{"d_shared_expert": 64, "hidden_act": "tanh_gelu", "n_groups": 8, "num_key_value_heads": 4, "norm": "layernorm", "norm_place": "pre", "norm_eps": 1e-05, "attn_scale": 0.125, "optimizer": "muon_variant", "lr_head": 0.00735, "max_grad_norm": 1.0, "decay_fraction": 0.911, "final_lr_fraction": 0.0}
Below are experts of layer 10 (counted from 0) of a mixture-of-experts language model. Rows are named router (the router's row for the expert), up (a neuron's input weights, with its number) and show model dimensions 0-223. Each number is 200 + 40 x the weight over its row's rms, rounded and kept within 0 to 999.
Before each expert's rows: "mostly gets" lists some tokens that are sent to it at least half of the time. This comes from a sample of Wikipedia text that the model never trained on.

# expert 98
mostly gets: "as", "os", "ar", "ros", " Animalia", "ifa"
router,172,268,282,229,186,208,207,264,199,144,220,203,127,168,202,246,263,130,237,207,245,204,206,218,211,228,200,176,166,143,130,267,162,233,210,135,188,246,217,130,183,147,126,186,191,191,206,153,223,145,200,188,202,247,247,210,222,197,187,117,156,202,255,134,251,216,222,269,232,178,160,140,202,167,258,205,175,249,272,192,147,151,190,284,185,248,238,257,176,190,200,190,196,241,215,218,210,182,224,246,224,222,242,165,209,160,242,203,173,182,180,194,257,229,271,218,219,182,179,239,266,146,169,230,220,187,178,120,134,166,278,217,176,191,191,165,200,169,178,155,138,171,182,196,226,189,197,260,199,160,138,166,199,310,217,206,224,228,146,172,203,188,221,140,196,228,212,166,141,225,186,185,232,252,273,240,238,200,217,186,246,184,255,163,187,228,190,148,217,199,109,209,206,223,188,272,177,199,98,242,155,251,182,209,231,176,256,272,191,140,131,197,231,194,239,222,174,229,181,182,193,164,252,79
up0,158,280,154,215,237,180,169,225,143,185,249,230,196,156,190,186,184,162,166,80,204,221,177,197,214,173,201,208,225,110,185,199,242,200,212,196,165,131,183,215,216,191,237,174,160,260,160,206,222,207,253,233,264,180,208,155,231,254,223,210,244,238,223,189,265,163,242,162,160,124,236,166,156,185,184,169,245,230,199,217,174,215,212,193,223,235,274,186,259,173,159,204,157,186,210,127,255,161,177,131,242,265,189,149,238,250,211,206,193,162,140,196,227,237,172,220,218,214,110,167,235,192,153,212,109,281,183,187,235,281,202,198,162,175,206,135,191,219,273,214,222,235,264,150,221,203,207,251,201,164,160,189,214,261,180,188,172,171,194,199,196,177,323,245,90,210,157,224,205,195,157,170,214,207,190,305,211,236,110,269,169,179,239,171,242,214,153,127,191,235,154,197,163,257,182,215,170,229,238,159,209,234,200,168,204,230,165,258,277,138,161,184,196,208,193,199,230,194,221,171,299,186,201,261
up1,157,94,171,222,178,256,166,184,242,236,209,242,220,219,184,135,215,213,203,233,258,256,198,216,222,220,103,214,212,188,346,222,181,268,217,190,211,150,282,152,231,159,225,208,279,197,172,196,205,245,224,195,188,229,211,253,184,206,207,156,147,174,296,203,232,185,145,148,191,171,178,262,161,167,190,153,137,210,151,201,168,208,163,125,213,229,133,221,230,165,217,171,274,218,199,169,193,183,218,188,110,242,234,144,205,207,131,146,160,201,69,288,298,201,245,154,173,207,245,207,185,240,229,208,139,140,217,184,234,228,214,144,183,238,197,214,272,230,171,189,191,155,145,134,169,213,214,158,230,174,173,210,267,187,183,209,200,206,182,194,180,165,211,136,171,221,186,159,180,198,209,189,216,212,222,263,162,131,187,227,166,203,195,283,235,202,177,244,283,132,224,204,162,159,212,167,259,178,223,228,244,193,239,166,217,237,214,241,189,237,257,156,212,186,230,161,198,249,183,177,249,235,203,222
up2,156,148,263,227,208,265,188,201,172,164,188,206,151,219,176,232,183,201,129,197,193,216,211,195,195,157,152,211,163,150,194,206,205,223,234,155,281,197,262,233,254,183,199,205,222,174,170,162,247,274,202,118,208,277,261,110,228,246,260,153,175,258,182,168,193,227,252,188,204,216,222,159,205,183,245,163,207,268,204,143,257,216,212,226,263,230,238,203,223,278,194,135,246,166,149,248,141,159,227,179,232,205,232,270,191,200,223,247,195,168,256,197,230,211,226,233,241,161,216,185,225,161,189,163,212,203,246,118,121,201,287,215,194,186,186,141,210,246,189,158,152,122,220,205,219,231,218,185,232,174,204,205,213,207,204,191,238,216,140,211,152,132,206,159,218,160,182,266,214,250,264,177,172,221,175,244,217,177,235,263,180,228,179,207,210,171,131,159,209,248,127,204,320,166,207,161,288,145,178,190,187,203,158,143,188,186,206,144,210,190,200,177,191,299,134,198,154,92,181,141,213,108,225,225
up3,205,235,190,232,263,150,224,191,171,273,214,255,206,183,219,169,179,214,223,173,250,151,210,215,143,181,117,191,196,205,242,180,180,236,165,266,191,199,221,218,206,230,213,154,218,159,241,258,221,212,221,183,213,159,200,233,177,180,134,276,210,242,229,172,141,181,142,215,241,226,118,130,176,203,189,191,227,216,256,112,180,153,218,112,208,205,165,98,249,223,183,229,154,168,304,187,268,238,231,169,249,161,260,251,219,244,168,189,218,183,261,159,202,171,236,212,161,225,204,249,278,185,291,221,235,84,170,142,215,141,197,240,195,188,198,178,227,116,245,225,195,258,148,241,226,179,263,194,248,196,202,154,214,161,191,263,230,173,184,176,212,245,163,187,207,241,158,181,157,168,202,190,196,224,141,197,165,253,126,235,174,210,139,202,189,175,253,203,178,239,142,220,243,144,213,176,189,207,212,178,178,230,164,100,184,151,228,168,226,290,218,210,139,247,222,224,215,214,202,200,150,256,276,132
up4,162,215,197,210,234,242,176,253,240,235,159,207,207,214,264,198,170,181,162,165,303,201,212,215,136,205,248,155,268,260,209,136,183,228,172,164,260,216,155,159,201,214,116,119,150,167,209,171,259,232,156,170,264,198,185,186,233,269,205,131,148,191,291,180,193,192,218,291,167,203,196,225,219,219,205,130,186,217,185,215,177,216,194,183,175,162,311,148,236,242,171,210,267,211,252,216,182,181,252,219,204,196,241,181,164,188,230,185,213,242,307,203,236,122,170,255,242,116,146,160,186,202,140,164,200,225,217,245,230,189,232,138,204,210,212,193,172,195,228,178,232,152,245,157,247,166,195,147,178,208,248,150,179,207,173,250,180,173,213,205,195,207,257,275,214,117,161,204,224,216,161,268,187,244,176,289,219,132,199,164,126,256,182,304,208,206,192,297,174,171,146,272,190,170,217,197,165,243,182,217,202,200,232,152,178,170,230,148,191,227,212,174,177,230,146,215,147,230,252,208,157,184,232,185
up5,112,186,293,167,211,210,172,181,172,197,201,231,221,228,175,168,191,308,216,154,252,180,163,197,191,188,172,165,181,187,222,189,161,177,202,187,212,217,209,218,155,212,239,199,234,316,140,195,238,215,131,215,174,227,152,250,249,167,144,287,220,113,238,273,209,220,126,163,179,249,191,221,211,150,248,135,215,168,183,169,213,200,181,256,162,152,237,219,223,170,169,233,198,228,215,162,225,158,222,265,155,172,238,198,187,237,229,177,195,205,180,227,221,190,138,162,219,202,201,239,188,215,103,215,147,169,229,230,263,218,155,162,174,247,242,235,224,224,107,154,234,212,171,176,308,239,192,150,171,180,229,220,184,176,182,224,204,255,183,155,177,190,62,272,189,172,207,140,160,195,208,152,216,210,200,195,144,178,175,203,178,200,230,193,207,202,145,191,177,190,178,155,217,237,193,206,243,215,219,200,131,275,168,171,219,336,213,252,184,209,96,148,221,238,187,190,202,272,182,241,196,277,221,253
up6,132,199,237,246,171,236,192,193,162,143,172,223,160,264,235,69,196,238,164,239,164,179,211,218,159,180,223,153,216,159,206,147,205,231,184,240,153,227,221,161,238,194,216,188,234,280,195,165,213,168,218,170,285,132,213,213,265,189,215,187,173,186,293,211,262,224,297,231,139,220,249,190,169,197,260,221,207,197,223,126,172,192,218,266,218,231,209,167,155,185,210,200,208,233,231,179,210,206,214,247,236,241,180,224,219,181,152,194,185,223,146,202,234,302,213,173,140,203,246,222,275,135,228,193,162,211,227,190,193,226,226,148,195,233,128,196,228,199,70,149,181,168,162,202,121,130,192,235,202,209,222,171,144,188,208,295,208,189,160,210,163,185,185,211,222,209,159,229,167,247,218,175,215,192,213,231,132,245,180,155,129,212,241,254,296,271,86,225,178,180,116,202,161,162,204,209,173,195,199,217,154,199,204,178,187,232,237,220,179,158,205,205,163,183,202,227,311,261,195,225,242,232,220,256
up7,176,210,164,188,193,150,174,219,213,243,209,128,167,262,180,232,148,264,293,209,137,167,269,201,189,230,204,192,173,232,139,156,184,201,187,256,280,243,236,290,168,254,198,197,222,171,193,196,188,163,234,187,188,226,247,150,226,230,223,218,205,259,188,223,147,194,124,244,213,149,290,180,223,148,273,160,260,251,245,226,245,186,202,243,123,277,199,165,189,239,235,192,244,216,177,199,215,206,209,200,179,234,252,211,228,178,195,129,196,162,168,182,248,161,147,113,111,229,281,194,170,141,123,187,235,233,217,150,187,165,155,210,226,177,211,128,194,156,135,182,181,63,195,234,221,198,198,201,229,200,200,198,119,168,185,200,270,239,189,159,225,207,228,160,214,217,156,186,151,195,161,200,178,268,165,235,294,185,149,195,161,176,243,290,214,231,172,220,173,236,196,258,251,189,200,208,236,172,227,179,217,241,139,241,175,183,178,204,281,192,150,174,157,174,266,189,228,224,167,192,252,203,236,180
up8,166,250,176,195,211,189,197,189,224,263,229,235,264,246,234,225,239,220,237,257,131,292,215,186,260,181,178,185,198,202,203,196,181,198,228,201,144,290,240,289,204,188,194,275,205,128,153,161,220,282,236,154,199,199,168,198,144,204,178,162,203,229,140,206,232,180,176,219,208,136,219,175,131,117,226,265,147,217,199,244,163,182,180,165,192,189,187,121,267,196,171,259,192,219,194,175,146,231,222,205,203,156,255,211,241,187,263,225,213,172,209,223,230,154,211,243,157,151,163,151,250,188,284,229,220,211,191,183,96,272,233,220,232,219,124,154,188,132,237,189,188,201,198,142,145,198,127,221,256,270,156,169,172,178,112,116,140,200,241,196,230,150,272,194,197,175,206,180,202,175,212,219,223,184,169,208,198,233,163,220,246,209,206,245,209,202,200,262,135,208,230,233,193,199,138,178,133,231,193,180,205,229,241,179,227,76,185,199,209,109,221,128,202,192,221,164,229,212,212,212,190,257,134,260
up9,218,214,216,244,187,158,167,225,111,180,139,206,253,206,165,225,256,215,186,185,220,238,203,186,230,238,161,143,171,231,166,209,207,165,191,189,149,199,152,173,294,213,230,233,222,225,235,179,339,194,204,210,212,213,241,228,238,140,184,219,148,185,164,182,205,233,203,254,189,219,219,193,212,257,176,209,160,190,177,186,235,181,206,211,208,195,210,230,164,197,163,188,253,209,118,198,173,158,290,196,183,168,183,285,203,289,209,270,198,198,160,209,209,150,205,143,191,191,118,241,265,236,217,249,205,232,174,133,194,278,249,163,218,195,224,172,198,100,257,197,121,174,140,184,182,205,269,191,156,236,183,179,151,91,235,211,176,197,163,184,133,211,162,202,206,209,194,288,206,249,211,178,147,166,218,245,146,231,144,140,184,211,144,144,193,293,205,146,173,145,181,160,235,241,256,160,245,130,208,91,225,227,158,249,206,233,187,247,238,141,214,263,183,176,220,215,242,234,143,180,176,229,210,243
up10,158,263,258,166,163,110,271,205,152,241,224,137,194,133,205,182,176,250,190,208,218,186,207,213,131,189,279,188,143,255,264,199,198,189,225,230,156,157,257,225,270,207,143,211,210,204,195,205,230,179,202,129,120,232,193,179,226,214,211,175,239,250,245,214,155,279,250,181,198,224,208,172,83,158,200,169,186,207,219,229,196,181,169,203,204,222,150,195,192,139,175,130,193,219,252,139,206,172,195,137,123,238,241,196,240,305,243,181,177,195,334,178,166,220,166,187,217,143,179,204,163,208,206,164,197,249,194,188,200,174,202,171,200,268,176,156,214,207,174,268,207,252,202,229,228,219,220,195,186,257,139,214,159,256,237,200,193,211,199,181,123,210,262,254,213,249,130,229,196,136,198,251,208,160,228,177,162,220,125,163,216,170,221,225,167,270,205,192,218,222,128,156,195,194,132,133,197,214,180,218,170,267,226,167,167,146,181,273,274,229,191,224,227,250,198,200,235,220,294,183,241,154,192,253
up11,179,256,172,236,97,175,177,162,183,226,239,221,258,208,266,207,209,183,190,200,167,228,208,199,158,223,166,170,208,191,192,136,289,268,190,162,203,162,252,219,175,201,241,227,211,171,211,202,173,204,177,184,181,294,242,176,235,207,198,153,149,208,257,205,254,213,259,175,259,189,161,173,254,180,197,225,116,197,192,232,187,171,249,186,238,214,128,135,142,179,214,210,131,133,182,202,183,186,143,264,250,155,269,241,216,141,172,235,177,245,192,164,246,190,222,155,245,229,168,141,169,251,284,283,184,254,227,208,233,270,199,212,164,233,171,164,157,161,244,198,148,290,159,143,134,174,161,215,162,166,202,209,214,261,179,178,166,219,163,212,205,117,144,198,180,227,283,181,190,182,189,274,277,196,227,259,248,179,232,292,255,224,147,281,254,287,163,196,174,185,219,187,171,181,207,212,187,164,246,186,226,241,145,167,165,238,228,175,157,225,184,239,206,138,180,205,167,226,137,133,193,214,198,197
up12,163,210,223,198,217,206,222,236,137,197,272,242,239,162,251,202,151,150,172,116,229,209,223,224,240,120,262,201,285,180,202,165,205,212,155,240,234,150,202,209,108,173,207,211,194,193,187,230,111,213,211,213,217,206,213,196,224,244,209,185,208,220,206,143,234,138,164,291,233,186,141,223,243,296,121,192,148,190,133,205,229,200,181,225,215,188,125,277,182,230,194,146,167,233,197,160,225,218,162,127,228,107,180,213,164,180,217,210,111,249,184,200,228,191,209,193,188,139,183,147,231,185,201,224,254,146,180,275,166,211,189,232,215,172,248,232,165,211,226,209,188,238,213,92,189,129,237,210,155,185,292,167,212,261,207,194,210,170,258,262,231,222,81,161,237,282,274,183,221,220,225,128,174,149,233,202,245,216,160,207,249,208,256,175,203,223,141,200,172,207,162,184,211,173,175,202,168,196,176,175,201,247,171,213,192,155,239,258,196,229,216,140,189,195,158,275,200,225,157,147,191,161,244,266
up13,151,157,208,211,178,169,222,238,210,110,177,180,130,237,183,195,209,191,208,146,158,317,277,256,187,194,233,162,197,249,225,213,224,180,300,182,183,187,227,121,221,190,214,254,159,179,132,177,227,172,209,226,266,273,184,237,220,162,230,240,210,193,196,232,224,232,163,227,174,192,227,229,177,242,197,222,164,198,200,183,193,250,162,202,236,133,230,129,238,178,216,196,157,241,207,225,185,160,186,139,198,236,198,179,186,230,185,202,176,153,296,241,178,200,196,237,240,111,213,228,205,166,212,136,232,187,165,250,169,183,212,148,233,143,174,169,122,154,239,159,188,146,285,187,213,223,207,234,134,229,231,216,201,232,198,174,210,163,160,208,206,196,187,200,187,159,236,209,273,201,185,178,146,165,175,170,187,138,288,208,155,205,197,167,311,234,158,132,172,148,171,253,266,249,277,230,166,191,179,196,287,216,252,151,193,177,229,106,170,186,188,193,195,236,196,290,148,303,174,269,150,214,200,155
up14,282,191,274,195,253,199,176,231,238,244,170,233,216,167,149,209,174,250,225,258,198,230,174,149,167,162,141,227,190,135,112,203,249,210,155,214,252,183,124,211,207,257,178,204,194,231,122,278,173,222,225,180,162,245,213,164,200,194,287,201,222,213,123,179,183,224,167,249,201,180,214,218,206,219,256,168,189,217,233,240,193,182,172,258,238,217,257,219,257,249,284,207,225,192,230,181,267,195,196,177,207,252,297,197,183,166,136,214,149,170,241,211,203,143,278,155,185,186,234,235,191,152,228,274,226,189,174,157,202,163,167,169,233,197,135,203,192,202,224,200,137,196,192,224,250,193,265,132,227,241,270,109,204,179,242,200,145,216,251,108,80,203,215,198,136,223,167,189,171,263,169,235,252,163,159,141,111,185,221,169,159,176,188,219,183,98,195,209,140,235,203,206,165,171,232,192,155,218,193,228,232,211,197,185,179,169,184,151,184,267,208,209,241,256,180,265,196,240,140,168,234,194,233,169
up15,193,173,180,158,267,195,173,238,218,166,282,253,221,209,156,199,204,140,225,196,230,183,214,206,205,267,152,130,195,231,122,138,279,221,236,139,183,158,231,158,191,226,259,192,131,278,205,208,257,209,147,141,210,188,178,170,148,160,263,211,190,140,196,276,139,216,185,242,251,126,202,256,186,217,182,184,134,142,172,224,142,241,203,217,197,231,205,206,215,219,247,200,216,146,153,104,145,201,216,208,162,231,168,204,213,236,265,180,117,238,234,218,164,178,226,163,233,223,215,182,144,198,144,227,176,188,287,237,200,200,186,186,203,162,161,107,209,157,186,169,185,236,198,160,212,255,187,228,245,145,237,197,198,214,190,254,156,227,189,187,205,292,285,159,196,204,220,141,221,251,199,236,144,183,219,199,168,166,254,196,226,211,142,201,200,173,230,200,227,176,129,203,215,185,249,193,222,242,171,204,213,175,201,190,177,196,230,180,155,256,369,256,226,241,267,194,234,226,126,228,266,152,209,181
up16,239,184,218,169,173,197,174,208,255,247,264,177,188,157,274,234,188,281,156,174,191,257,171,189,185,147,178,144,180,221,190,162,226,204,257,233,185,267,182,195,143,168,203,218,213,182,221,197,173,220,210,161,134,210,290,160,260,218,246,209,178,237,270,235,156,246,216,195,188,212,255,180,164,220,287,220,261,207,175,142,282,245,158,243,175,138,175,186,166,175,219,196,267,186,218,225,130,182,242,203,262,250,244,230,141,228,231,219,167,230,153,203,234,229,197,203,246,170,164,207,217,190,270,273,245,122,106,209,236,206,149,199,99,219,131,222,186,173,146,204,157,150,125,147,180,235,192,194,223,183,236,211,241,110,163,193,94,214,268,187,182,164,236,222,199,164,199,240,208,181,187,218,230,169,263,180,157,118,224,191,148,216,215,133,186,247,198,81,180,219,153,209,235,189,244,210,188,240,252,158,137,219,212,233,212,206,250,135,257,180,176,209,122,179,163,227,209,189,165,214,194,206,199,171
up17,182,200,209,210,206,220,218,184,182,236,191,192,203,182,218,191,196,158,250,256,152,138,228,236,195,240,227,251,271,139,168,240,194,259,163,297,200,189,256,182,254,200,243,196,194,183,257,200,174,182,201,178,161,192,211,206,150,273,197,121,191,240,224,169,159,166,205,106,155,259,147,218,118,135,184,252,156,266,137,182,233,207,189,196,241,216,230,186,167,213,192,160,237,245,182,132,178,196,196,226,241,201,229,154,241,150,267,212,176,243,218,173,239,195,235,190,191,232,181,145,175,251,99,153,149,118,190,128,63,221,270,232,201,204,184,208,231,228,211,202,178,227,196,147,167,232,159,199,221,147,180,249,203,144,195,89,114,253,275,191,200,224,162,228,117,200,139,256,166,187,224,240,249,220,241,198,221,227,201,203,197,206,214,244,283,211,243,244,196,189,181,193,232,200,215,158,176,190,207,222,317,125,175,179,150,159,202,200,183,256,167,183,210,245,178,247,174,190,250,190,229,223,219,267
up18,204,224,212,214,174,123,145,206,215,207,264,192,209,176,186,183,280,213,189,198,182,164,232,173,202,232,177,190,181,211,259,233,226,189,230,180,167,153,219,208,267,174,233,184,196,132,181,225,197,150,196,244,179,226,173,214,143,268,258,221,271,216,199,186,228,127,193,160,158,263,317,111,243,196,212,172,221,155,165,158,213,244,250,235,152,198,222,203,176,103,220,154,160,120,76,102,198,234,198,260,244,237,190,301,146,211,170,126,230,205,200,177,184,235,250,191,191,143,191,119,252,161,205,146,137,186,183,231,178,207,132,213,184,214,199,225,142,254,210,265,252,200,233,213,231,181,265,225,226,195,219,191,166,210,260,220,212,251,191,301,204,241,148,249,217,278,187,204,185,196,203,110,222,194,216,297,219,187,187,137,127,192,224,250,249,212,238,154,234,206,175,130,172,171,185,218,179,186,209,192,182,262,145,151,161,217,171,205,224,221,160,223,218,181,224,236,196,190,240,159,216,164,186,212
up19,295,271,237,230,197,193,203,220,205,194,257,269,167,188,198,206,168,213,222,179,162,236,225,204,239,158,214,181,170,198,214,155,148,264,312,199,289,165,243,233,242,227,223,272,178,188,232,155,227,202,224,175,249,178,246,192,160,168,161,141,167,196,243,196,161,177,77,264,201,162,244,147,177,226,184,156,227,217,195,170,206,210,158,255,223,236,204,208,188,138,193,163,228,191,169,161,191,267,186,168,214,203,206,265,218,231,264,214,196,214,215,152,143,170,162,180,132,258,106,171,200,162,189,201,145,159,242,130,152,184,269,229,217,163,155,159,196,166,178,201,114,122,305,243,236,181,180,186,146,189,233,174,193,116,266,169,236,213,242,235,167,229,206,179,198,168,246,212,169,204,174,142,212,245,232,178,168,111,245,226,164,153,191,149,194,263,204,149,120,275,175,208,197,247,208,217,196,220,199,191,194,196,166,287,230,244,244,260,147,223,221,157,250,215,226,214,289,205,213,217,208,178,186,215
up20,179,225,202,243,217,207,209,123,238,282,260,176,154,179,212,216,223,128,206,234,205,207,217,254,147,170,268,222,175,145,263,203,184,158,237,194,234,208,175,166,229,205,227,180,167,248,253,228,218,253,132,183,251,218,172,157,187,198,258,250,223,185,212,189,194,247,145,251,273,227,182,239,163,220,232,193,217,214,155,249,207,224,207,233,195,201,251,247,246,235,235,253,226,202,193,191,215,197,215,173,118,239,184,202,211,227,174,202,195,254,291,203,206,104,142,233,206,254,142,220,160,117,161,161,209,100,220,164,136,164,150,176,210,220,202,213,216,192,200,215,235,137,155,245,248,241,191,179,141,170,288,165,171,236,72,193,199,171,153,234,169,173,154,116,212,171,110,241,220,200,204,223,116,114,200,165,237,159,250,161,214,181,152,214,174,168,223,192,211,195,110,218,256,208,241,150,168,176,236,213,255,156,264,213,209,156,153,204,148,222,227,279,224,257,209,200,226,173,271,192,245,182,233,213
up21,218,242,223,141,173,179,212,120,225,202,148,257,179,208,198,209,185,224,164,144,277,171,245,252,166,211,228,186,121,218,192,183,216,207,176,275,199,140,199,227,185,159,217,221,157,140,229,229,217,265,240,237,221,238,260,218,234,218,258,249,318,209,200,197,150,203,163,243,192,216,141,217,227,185,210,261,271,199,168,153,140,278,203,180,260,208,196,283,235,161,286,239,186,145,238,259,151,223,182,178,143,153,149,192,118,203,184,251,262,225,203,183,129,143,211,183,310,197,222,228,215,223,128,203,158,223,186,212,217,183,145,224,201,182,231,161,140,246,243,151,210,172,207,198,165,197,216,197,174,180,214,229,166,258,205,249,243,223,222,220,141,147,206,260,147,254,229,272,148,177,168,145,193,201,207,196,136,176,283,178,194,236,136,223,159,230,307,142,144,233,204,150,207,204,187,197,217,205,163,170,122,228,214,185,179,240,151,238,237,265,247,221,187,234,224,180,198,189,155,151,180,162,191,184
up22,182,121,163,205,127,183,240,204,231,157,226,198,111,251,154,238,102,202,198,232,140,222,215,192,252,247,203,146,245,217,179,157,183,219,167,180,156,257,186,189,249,221,212,174,305,177,140,218,213,198,166,175,256,174,237,267,240,197,208,134,175,205,240,235,242,227,213,198,204,181,226,196,184,284,196,180,180,210,190,216,245,262,182,179,189,238,202,200,151,170,132,198,184,238,222,313,213,211,174,237,207,198,238,198,242,219,267,163,173,121,210,210,228,175,145,173,176,198,280,178,166,81,227,215,240,199,167,156,124,191,167,190,233,219,207,221,205,186,253,202,221,191,178,167,128,222,204,286,216,186,141,247,286,198,190,152,169,168,111,203,214,112,170,225,167,211,240,267,249,179,202,225,148,199,165,156,162,189,165,288,149,229,179,276,232,235,229,203,194,210,193,198,245,210,195,194,198,191,227,186,194,204,158,197,131,158,220,143,260,146,264,131,189,179,267,174,234,199,190,255,118,197,157,148
up23,207,248,206,199,233,238,194,204,260,240,237,200,369,178,185,258,278,205,245,180,215,203,196,231,148,177,214,180,221,146,274,215,156,194,130,174,156,168,252,208,216,190,243,300,193,223,193,162,256,197,200,134,186,251,160,250,218,170,160,259,212,184,232,152,177,209,184,133,201,228,225,190,173,283,180,215,154,114,206,257,213,173,329,145,212,227,180,253,183,242,234,229,207,196,223,254,208,211,248,197,204,202,219,204,193,133,153,186,219,221,235,232,188,144,300,135,219,144,149,183,204,215,271,145,225,111,226,239,218,172,206,187,231,194,168,213,161,193,148,113,164,176,175,180,218,228,225,170,158,182,239,256,175,245,223,230,189,179,143,212,195,236,192,234,215,184,201,202,195,190,236,277,199,151,246,176,106,153,198,166,142,204,187,184,200,189,191,176,230,228,133,143,164,231,234,178,182,175,179,131,146,183,204,228,180,226,206,200,140,183,183,194,207,256,271,149,170,224,168,310,173,195,228,210
up24,232,200,182,267,181,193,259,167,166,212,238,254,168,174,107,203,167,173,232,215,220,266,168,149,228,197,156,174,214,231,216,216,190,232,165,263,209,181,185,252,290,186,206,168,177,363,205,194,247,237,231,156,253,156,207,191,251,193,158,198,181,242,92,166,251,171,250,233,119,197,269,188,169,131,200,167,142,165,258,235,239,280,194,198,247,230,265,199,169,183,162,265,265,238,211,151,209,222,234,196,167,218,246,239,237,241,235,171,161,160,148,191,162,140,199,130,113,191,244,143,169,147,205,206,206,223,125,188,183,212,188,206,235,213,152,232,194,165,220,284,158,195,234,245,179,101,203,243,140,194,131,266,236,208,218,158,260,193,214,215,225,217,230,193,219,220,235,221,165,191,225,197,252,193,226,259,234,202,210,160,201,199,154,160,224,186,206,141,163,260,191,164,216,157,149,179,162,162,233,171,214,194,199,174,103,195,196,279,180,166,219,218,184,245,229,213,215,248,227,197,223,152,166,237
up25,303,125,185,208,202,194,190,211,191,246,194,165,287,206,174,160,321,218,236,192,109,189,193,175,200,206,92,195,207,134,198,161,194,165,168,201,156,231,126,193,294,180,197,243,226,271,184,191,193,187,213,220,161,207,219,224,217,169,202,152,173,245,198,177,279,218,182,229,224,169,183,137,141,217,223,199,234,224,221,171,176,175,143,225,216,181,130,184,269,201,240,213,204,196,192,165,214,218,221,147,196,223,274,169,132,204,251,198,175,184,170,229,179,154,307,173,128,168,205,195,254,167,155,274,191,216,196,223,211,151,251,195,170,165,156,207,198,256,283,213,160,224,278,181,114,182,201,242,212,133,241,168,146,190,260,185,170,175,266,247,212,242,208,133,196,202,239,215,186,206,202,184,251,215,236,215,206,220,258,211,126,275,181,250,143,340,198,247,206,165,203,202,175,231,187,207,139,206,202,171,199,156,192,201,179,219,177,207,187,108,274,231,159,193,232,205,214,245,145,156,181,188,228,213
up26,233,223,189,220,196,215,234,231,218,278,166,182,204,203,197,177,242,228,221,178,252,234,251,185,192,148,198,322,286,123,188,157,160,193,208,180,178,135,181,200,158,204,196,188,235,214,200,210,112,172,179,219,182,238,266,155,236,207,158,170,104,233,134,170,244,143,185,177,191,159,249,208,193,160,188,253,196,172,237,214,250,218,198,236,141,267,276,259,293,234,201,244,168,155,164,230,199,225,261,204,180,222,235,168,151,140,182,161,176,286,203,200,265,182,197,245,144,197,155,184,242,133,155,174,196,221,295,190,205,153,200,165,258,207,129,275,235,173,122,202,138,218,185,236,187,151,157,207,237,102,215,172,137,253,230,181,204,221,188,227,235,235,159,180,207,193,222,197,177,226,141,189,220,180,132,266,221,148,176,167,250,254,211,215,203,187,184,207,205,152,149,230,183,221,221,192,217,136,198,212,280,171,244,136,177,184,217,256,210,182,264,199,168,169,182,193,196,175,200,176,302,146,272,241
up27,220,165,220,199,211,152,145,99,171,163,266,266,167,137,212,144,156,217,155,174,241,155,217,242,198,205,213,124,171,110,209,199,155,202,241,209,208,197,195,203,258,217,198,300,162,238,195,167,262,218,157,176,133,118,200,205,226,185,199,229,224,179,194,177,222,208,178,201,257,158,179,175,187,198,231,185,171,189,176,220,187,168,264,248,224,147,200,206,237,208,256,259,180,109,189,164,213,216,199,204,207,227,179,245,239,252,156,148,153,155,189,298,158,237,251,168,156,238,292,239,253,166,169,137,211,155,229,186,199,179,216,130,230,233,166,142,230,220,191,196,215,196,256,275,200,258,257,192,183,165,241,172,156,199,211,231,274,250,191,244,235,208,207,109,248,162,190,272,123,196,205,170,174,205,183,183,206,265,207,159,140,201,145,254,155,201,188,215,210,203,164,229,253,162,130,158,206,164,225,164,230,249,206,186,222,177,126,162,164,237,220,272,150,249,150,250,166,240,272,228,185,195,283,154
up28,183,205,183,145,221,114,174,260,106,240,271,171,167,165,166,205,155,251,167,174,235,234,179,196,228,192,208,269,207,169,232,216,183,231,218,148,266,236,220,205,195,205,172,187,196,216,188,240,189,241,176,172,168,250,161,197,174,251,233,204,219,123,239,198,156,226,209,189,247,193,187,252,255,244,186,220,209,191,177,224,216,202,260,161,255,226,155,242,179,174,111,192,224,262,255,214,145,188,261,216,125,186,267,254,207,240,296,236,214,188,167,181,237,98,175,262,223,173,188,219,133,219,181,190,193,228,129,167,171,238,160,181,234,230,236,138,157,236,189,117,171,134,205,120,210,223,205,242,213,212,205,217,227,189,212,121,243,210,200,236,174,165,259,251,192,221,215,229,141,187,134,169,226,114,188,249,198,219,127,198,216,233,252,205,212,104,225,161,212,249,167,210,207,153,176,157,250,215,220,223,163,190,173,122,157,196,211,274,281,277,154,233,240,177,212,200,155,167,280,227,166,228,122,240
up29,181,208,217,148,231,229,241,248,222,105,208,151,165,210,204,199,235,267,176,242,159,229,145,226,162,105,153,177,212,253,204,140,201,215,214,150,215,238,178,127,224,196,225,189,180,202,209,181,210,177,202,146,188,254,184,192,152,189,189,237,174,100,197,219,213,227,216,273,194,226,221,186,223,217,184,214,217,234,179,263,196,249,196,206,227,176,213,210,275,223,211,148,140,168,182,287,162,232,192,256,230,192,195,186,270,222,177,186,177,208,254,243,183,227,164,214,263,158,213,212,148,173,182,179,215,193,214,125,221,220,200,204,225,223,110,178,179,194,241,93,148,149,205,153,243,182,165,197,226,296,209,217,243,212,214,201,187,124,276,230,261,240,224,183,153,163,174,216,166,242,229,129,174,240,198,137,181,133,247,319,116,126,155,121,136,169,249,234,212,159,243,156,264,157,222,192,258,245,181,179,203,193,213,159,223,214,184,224,285,200,166,217,248,215,221,208,236,305,120,212,197,197,228,199
up30,172,226,176,300,223,227,203,173,171,202,185,268,166,333,225,201,174,205,214,204,185,205,188,164,261,261,223,117,208,193,252,167,149,172,180,214,216,146,245,183,217,196,198,257,194,165,234,213,173,212,210,222,182,207,241,154,190,176,158,194,169,201,225,210,247,244,247,178,202,164,159,173,263,228,256,218,197,289,153,183,154,158,219,212,205,157,235,176,158,183,207,166,192,133,178,252,272,193,159,201,265,205,259,160,193,152,262,264,198,156,203,161,264,240,186,211,201,216,190,237,158,202,222,185,209,259,222,181,230,228,235,239,230,180,165,79,123,222,202,184,190,172,147,99,203,211,159,172,239,217,237,213,159,210,320,231,195,168,234,164,129,210,203,149,167,142,175,300,230,206,194,232,207,127,157,235,191,200,225,299,206,223,219,145,134,163,199,127,152,172,200,229,190,257,190,193,136,207,182,177,163,194,233,261,215,211,198,194,201,184,214,224,92,230,254,288,196,226,200,165,272,200,229,175